Below are experts of layer 5 (counted from 0) of a mixture-of-experts language model. Rows are named router (the router's row for the expert), gate (a neuron's input weights, with its number), up (a neuron's input weights, with its number), down (a neuron's output weights, with its number) and show model dimensions 0-255. Each number is 500 + 50 x the weight over its row's rms, rounded and kept within 0 to 999. Numbers have three digits each.
After each expert's rows: "gets" lists some tokens that make up at least twice as much of what it gets as of all text. This comes from a sample of Wikipedia text that the model never trained on. Tokens count by the router's weight.

# expert 19
router:566477529567495432453505441549611524440535528444598515467447488514422399338414543530483437492496433513584535469485547498540510539445641481513475592465514520484489445534563523542455517533503545518535573486555527541445456449446543487399433579430595484505531531462462532474515557518583424514437599431507422508443522537539509456501475554418543565483566446478441560527522522444492492484507535482441540440459637463522512459483470527546522382444554485495473531509522531531486623605584543525533428489478567481565452549532551522543494508525518509404425499482492563473486452532496527434496406522533444492546483485545445546517567421462432510465508585537561439524528531549441482500518497575522498417498561460482493540469399531531544550495550485523452500446613542503551507518585589
gate0:442384564486443440582501412521550608532522462567501519509491497498515488465477566447506502535577510605591604504502463570396506533533612512497507446471481442474581545484414587574467554553526440490540490538418483549446503551492496432514514501478456392487486493483516513503535510602577519483461585476437469425473431532513439430519507391429595579512520444492542523531475575548510513486510529481537607424477528571441402487496430435537533518516564530477485508488532563483482545521431497518453459616530479388547578494542547425555495416449477457438500476515451456519525586518431551442574474515572657474500563489446469560433545562511478474520497545491506489480503449507511459483468390559506428534502443502406440471578487485495498619506480539534476484548533526502566509478492463
up0:503499517432465447503547518506450424426560457495470538513373572486489575568474477491496493524503517580439431505470502449507430497508479521491446461518535518582548466522464519485410490581508537564477505459503488476515586530449462595545529465429540565505611487482474499574528486536526495468449613474529481553501392439529578510528478455539479424571475518484459498486583474506602524497417514439456433525412500477481592462508471508543515541494518406528589538525520453451612523411500502573571508585481419501401398487412576518414533441486484515546492506541453460486487526461526413451529479561561523425493387537493494545432500531527491538567590421364430555577482447516459453504486552557442547588573454492449471476508514443448524426545476467416500423474512462553447549385535431
down0:542595507494521455459525468546538484412482458438424491556464468393475512531471495551523495450428561503440485524434508527519500480558470505509493581440547448494502500480425547531516592435477432502488448497504540438629478561458485452410496513482597501412463482572522441536595398480472493488533419557468541550563462492405563460443463501539419536516477468457600509462481523396534465439458473543491512482464444561505549457465425459480556566489502544457518565465467510521441415417556452624450506392555434489493533315554518472426510499526461537591443540480498375498456494500518507619448486502438530540584559576475533509440472443547485584447419416548530534460487450498498491440545485468480502506504555540530581558411493479448538525528501527450499455532573536467540526480509394
gets: "b", "st", "th", "a", " first", "est"

# expert 9
router:527486394475516490462541469628524493500515532495463531532541475443528480633507509448457445431508435450411485529543551520540470471447500481468454508570481468519541451451457441606575495398598538585431390504431539477574525502517452525560531517460564449506509442525488526531468495532482505513397538510553447536502436562425461454598475488493536480496523423563474465474560476611442484425526497658551459562514440507528437492509492545465546561537511488538509498481547470430555459519476512470587519436396448639515504492497393463513474487518511495556451499416519531514522499463443549474522578593519414481560573512410576530539474509473431524575508431558473554410440608581456485567482506497483507487496556551581502450487474558569450524472474502392518544450426415462456447513463510
gate0:523434457503483455533529456503471516456465573532459491516533470530459452520557495454553509491484508540484476460456430556551550492454458374537529444511462518475508515461418508448570514515523528600466556531491508511504492507494488477593468393469520475498563465490489487480276517513464485553558458499550428583495448403433441472515549422589516475501543543551527511510471524587452534497569529593504514588530409485499486422630497442521421534441538490544469505448485562549479509493502531511512552442489494513489485511503461513458558490543426465494449336444516548536501577520537567552586489630489476523397468564465568446529525628535424414543460452550531533548471516604448469486455481545382514433522547464518478410478458409437521519460540362510526482450569475506469469490505456
up0:598503640440554508521536496513450532518469534425553520513533438461419468527549539602473475579513484560501565538418531520446530501457449553467525538584476489491478440511543511484463470464462475465455571570526423542551474415525474465477615501498526593428505534447465524544510474546465432460473465439557465441433476505453525505515481464481449503509470514507466553471516526404510577422500503574424516399403461496521447525530456563450541454545561571566482460664543430512487497516498508463512499437419518396500552512497413423532523460442556448475530456472467506515443504540571506501559502458465472514599479397435486461396563469481525721566549523434490412567511505491548618502488506588481491547527486547435472494432516497523429469455504557520552513499554595467476538515519480
down0:571558516468518536442539461528453464487509472499511506483550501561459461478467519550540483572530511454515467505477507512435505506568498559536370526439535511505581498542442530537539532455540424546536532485557607524540509544479509354554551630556538517429534509538562518523466566470443437490488473544449554524624424416544457480515487574525413512605549458445456424498460550495510524457518493458428523408449478501457396490522504464394479520492484461560515456464452532484530558459490479528474493509543435504379439571522433526533450421575585374517504500571599527459522457496491520450544515487576503488473516536507422560470568567473472566534436446470549489574559517515504481434663447385372526469446542539460483518440526545572460491492548522460500515461416485488549471620525540
gets: " (", "\n", "°", "W", " U", "N"

# expert 66
router:529476552603533585580507468530516482482608542632483617452505480552484505525506451574538601424549481491533522518566567526536517506507494473354386513469479533518490464504508448415573385379522481477481518499574505443557473436454549489558500438529566592472564510531508462460481511534431526504511472506515454530401563511501560441497488509604407538589564518535378483604575440499472476466518583501535516579443466513560498460508506526485449489538488399522513512582490495452444541444532427491559466453439519535473515538508478506495420547555496551542447475572590554462450461489498466512522489447537514575512563499451528493452433475466431486475502555517378583601482452502505430470534516401444402508445474590467522492515444547517560455526541494427425521446539473487482433444498474
gate0:519473524562410513576480442502554565444438482515559567358539399474495462484550441535531504526502529438487466546490509491581506488532450523417487588545533511491511486546422527385507506525513599510533606557599447454425530463459495436438504450511623461476472486356518432543549464541413493474511488462459543496477474505540521494417471432451489490559497551532498537509598407414419450528481497461533430561469583506492522465497566502545500498457515456478559486556546552453477558514500428525500497561499489480399465499505442484483461589549485536453484476466443510540430538469540471539591426454515474535481529527506547481475516493631418582571482560534521417502524558422482482599514521485459421589515395569527497510543530521541573413530414519450471424566610497504470511615474477
up0:513467478519590514468557553457437493473478542508486520489516456505444505560514482469486503526566476505544519432550488530496568546435473517554519510519541571514559559428536549516480529557528552522619583445561434504546512543577478363516590479528499543496373491546499490443502542419552560519556459518455475430482582561430478521595547437435495436423511453395493509464618552489633480497583512532446497530540471513513444481527660421455464447627492580482465441471417497515441523504472507483589497497533480549548501435519511540454555501538576505530471512500411517563598447422504592552527521493515443537505472559495563529489448567430617497525418532557497481561539455561545585517501413504476452430474529494495440522491548486485433609403495520470541482573538436564475555514509542
down0:502578500461508560463474610450555455574403509534542542476509610515552449540460525442454465481394451473484532472559475523540523491610539518509467396533585535563461442528540594541499563601411478511588452493513535440432512590552421505548471493469504612502523441536417558428408542557531465540450513551466481489541426485484502458560532442425598464562507582459454489471391536495451529479471423499383437483504509489585390462493496501483534513502493383499564468537519494481438489554529594390525478457433509547474530535472524500539459471461494443515476496524505536453468430492451478506592513501495575459552471518491430531455474499550585507429499423518501588503481521462456481478420456463538549591478510445438474505461554375420509473570531509548580532541487480444574582502458449
gets: ")", " |", "ad", "i", "at", "y"

# expert 65
router:452563447481564576581554515565471455523525486569453515546532479414558504510473606485567594473537528507403477529583540434485428470479569442486465460518537444499492623403525427474535480485488471654478405529533561470515487400479438560563512460608409506479570458678459549531597451511425565498459585510491552530529537459462523535556521505547454490496533482497532524505495494500531464473497479455531439430387493530417515496505499460543526550538512506482441504587407490492479451454450557455569472475495371605549531495480478560442448494510439488573544561507525468521465530493478415542535575509499523462532586498488525468444395565533476408491502441476406604522517508454463491472463577430480416445483582528518476484531495520492514453550534544517470497509415452479526560563527495
gate0:506506509488484560557443503549376490468505490536545476502488565455472518519426530528572596483582483658488551486544477462451492474420551441650544577520609448512495564442468476505446508484504549527491458572528461424556511468506540518591398527527431507469536595505492549536438520483521566492488558505517492518435489550458443473502549535432449602488489597466413508492430491493515518483543497514624355430452409502473515544478541502492448678461433458554446510516448451454580487416436507465557562442446470553540480490531528526525509443553465427510544570546483506493584445493495482484567507459480492519528615522592494429504467533437450435456507461494461561564521436557469532499384530462424409480544522444458488484482480525556465487530518494394537462520442516530538534479517524
up0:504522447509507513458531452472511478527558408568466493416513458577441464433544561456520397601426460434494493417571543463513441424484542504483492518521447486547535503474499521492417451504484468468497586474532446493520438494533519614480422543488495412463512487481503522542473425425487504475625470438439478498460526533520560543434470530464535467454500433554435552483563518446442514516530548500481526488438532371504526554490533456555493488452450448671461552563591500507521486380457557482519484480523470446425516504497550534508543547438535510468494521425401528470417594425548485459455485609512506495517553518510519575411516467486526466416508507494494477489516576452601557486497478516529519457503458623534453464560455569518589383535487431551570401437509486604384492545584445
down0:471473494579437522481499587576375574509567518467470492564477491488493554512551484470457559451443469541493608521494513493469466517457459542518465467501472598563566306444510475481490455461477417505492513532508525515487497541517428546526513465500452514472568447542489523602521459468433479469482485539484438544422556586508513404482453618477570519464508530562525467471548528567488476508500443538535545534587490525617517518486410483500499588553470456482622453547558487428452456514412479519462566443499453584574498452598477443529436547515524398611439547554557493536525502508455612472418529520463459544391463605451471425549500509518488448533492462527489465544574489417527541510565428497489444615462490496519560539483503489513508557559523527453557482548523515354556445475487509
gets: " |", ",", " (", ":", " –", " S"

# expert 34
router:437412468522521531530464521549484442458533522530442474551561551534533476486567536421437482502511473435484433457592555551519454510487425496481472532487489459529473530553541504476544492431555552481421455437447463558496496516493474514581472595544445480518498441569455491478599481529449556393464557481503518547521461476407465560520566528560532448490487384427460578423517490528524570408522522530504505517386441435520469505517480475464540533494448461525447543483504478448543402453484519482453500503367453523439464381437498561538531476592456610644476588535637480449478446424506447488492503580477528490547446510422516505579488493443469437518464462575507570460513391477426414543545538454521450488627458455528568486485559525541603446429500588505494493510517575460510450552469537
gate2:465490436547417430406493503488557617455512521470516470432519522452489544427463456577501400563516461445520511533438509480447541530549485487447448355544533498530482499559553578591519400537493430445478519493541391493467362466490551528516509430440545518494474491452492434467497474489409422454506440581426455540480480477540488544419558497492497495568534523493533518417515502515521510647406557456411473501521479464602532545508500503538606534448477574513515458506487567558480558512561468561424427488540475494509489472601475533535432532559434520505470531516491435534419536524574434463466422567542477462492550578450530457451547462461521516538469552540537478397568459559398515518558445564517516509527436377550443494523461567476536481487487473569561482587595534452453446474506453
up2:603483479504442456479451457500441460546568471432566452448443491487468487583509479515560445452481440466537476439515504515453579446404633492541474451446517491441477613453431486449542499590498448443517543554478457430552476524521506502483437504578526557552469491452601502595452514533529493461525437471434478460450603485536534533530419493559469410522520513532523530452459537476601443435549502527439544552455467558571538492458429523530568498369388494491548522513518496471545472355493629528547489499525563473576526622537561465538498539439454465447476453511432568456549539540483574480528439523584489558537556529535495474495460490513525460440591505461518451518422494414479551507414475521543499392415484495507468555506456446432444495511527371529571479550474456558450525478461449
down2:461460542476528548466631560490554501434489517609532509434552551494474613536472456503460445483530512430503524452616543565483601454540560434450491514454539430472532512511506434526459554484473473472386499508509472587440480474492572552514422471501519483490471438583513440543520555471522505491454486514513383487514552450505441514485468531489534446446413442511386459418492533477657562512459680525527529541561506495442410411385428512534546480493520513472491560486526551520549473515489573542559577578564543461463475532369458473477519504476520526483506562545402443496530440431529513501558491492495504425516470576554426417536534515425524465433543461469532565414422572423422580509464484570535488527507523444524452550567456421518512496540522483484512510495540511435483470475437491
gets: ".", ":", " (", " C", " L", " E"

# expert 0
router:521512599515501463473505524540510452412557463477486453396529515528480532535448505496547479502444467531477447469550549458523426619448495549500423561536467499549554421539488475547450567473468513518509423461497438558476489513564407506513459527581534507454517496437509577550486506525472450613438568517515446491429507496473542440521391426540542487455545529573481543452508490451414438593458509391530442439521516507569542480556518609571456370473516492410462461514593566463534469503502527479404613477511471530378485589567475453488486471456559530441525527542544438425535515511549443513544492449571527509557476490486567545451606570514413544511475544454464418451399500420461521517489600631562465493517481516526453409460435461527507463573462485530403452441478436499536521551512481
gate1:454594539490456459577440594566465500435454482393517514501539445469453626450510443473551571527539507494556547429535493517507512542449497554514521451541459555531447551472528648511452558463414479488591528550495588523530469554574498502496534449437502577445499479483514536502405598514489570501470515454510458487499576579488464630519492439477528560472551550530567468556448553527559577512606582481555523499522419556546533527524534492502507481378608385442542633518517465456521550454423429472487529516480485487450452524451514523492525539540467486578465564508477572594420529383500525578579465486405520463536465505473501555512486494485646543514466447499498484494494421561519486534477525582477521511506468529625527476437583557508500553487421509493464515490542484475470487568461511
up1:485428555479541490520495582503540539473401462481482455413461552442457584540427409462511481535486458431492441499515490534629506530439463505462557479439546509510522513445544502527517505462460545463516465487483531510519494552487589572497500526479434454486430461517569500424425526398459443460512565520465427458522508399461573591454521408553510593532496498618571528509461503450539471462384503478532521542475548472474507453430582557443586478482475521525596552564453533488450525587495442481479535534503433491455522482523506512508460548534527502494514432656487514454509431558492542593468515476474450446490527548511465514511570610387465508397452413625488577550485500589501418566455403527525512529496480431565420478437569464589510503492526516466497447572467550386569532523551477
down1:496482535586551485475455498514542457461407427509516441435521473569472570537518512514556516384499413532553506527546499483531565475471581499503559551528447537459544429423514421493630516471477522542500551526518442494508454499430567538484517478538547517459514437565515597479509491414560568431547548465483497426517408485487475481389536432440437541514481470500444497454490509441502542430588546514544511506419506474527542457470496449409616437507406530444476619488584501507474430457447431541530566515453435478525518562504470475565520427399492552503505566405446583518465496531444405491528498465529636523493489493449463514332512538505454502568486474462431421471492412420544491569579536577407514476466445574530573457454466476491481428499468498489552457449520541402511522459479496
gets: "i", " ", "ip", "m", "b", "g"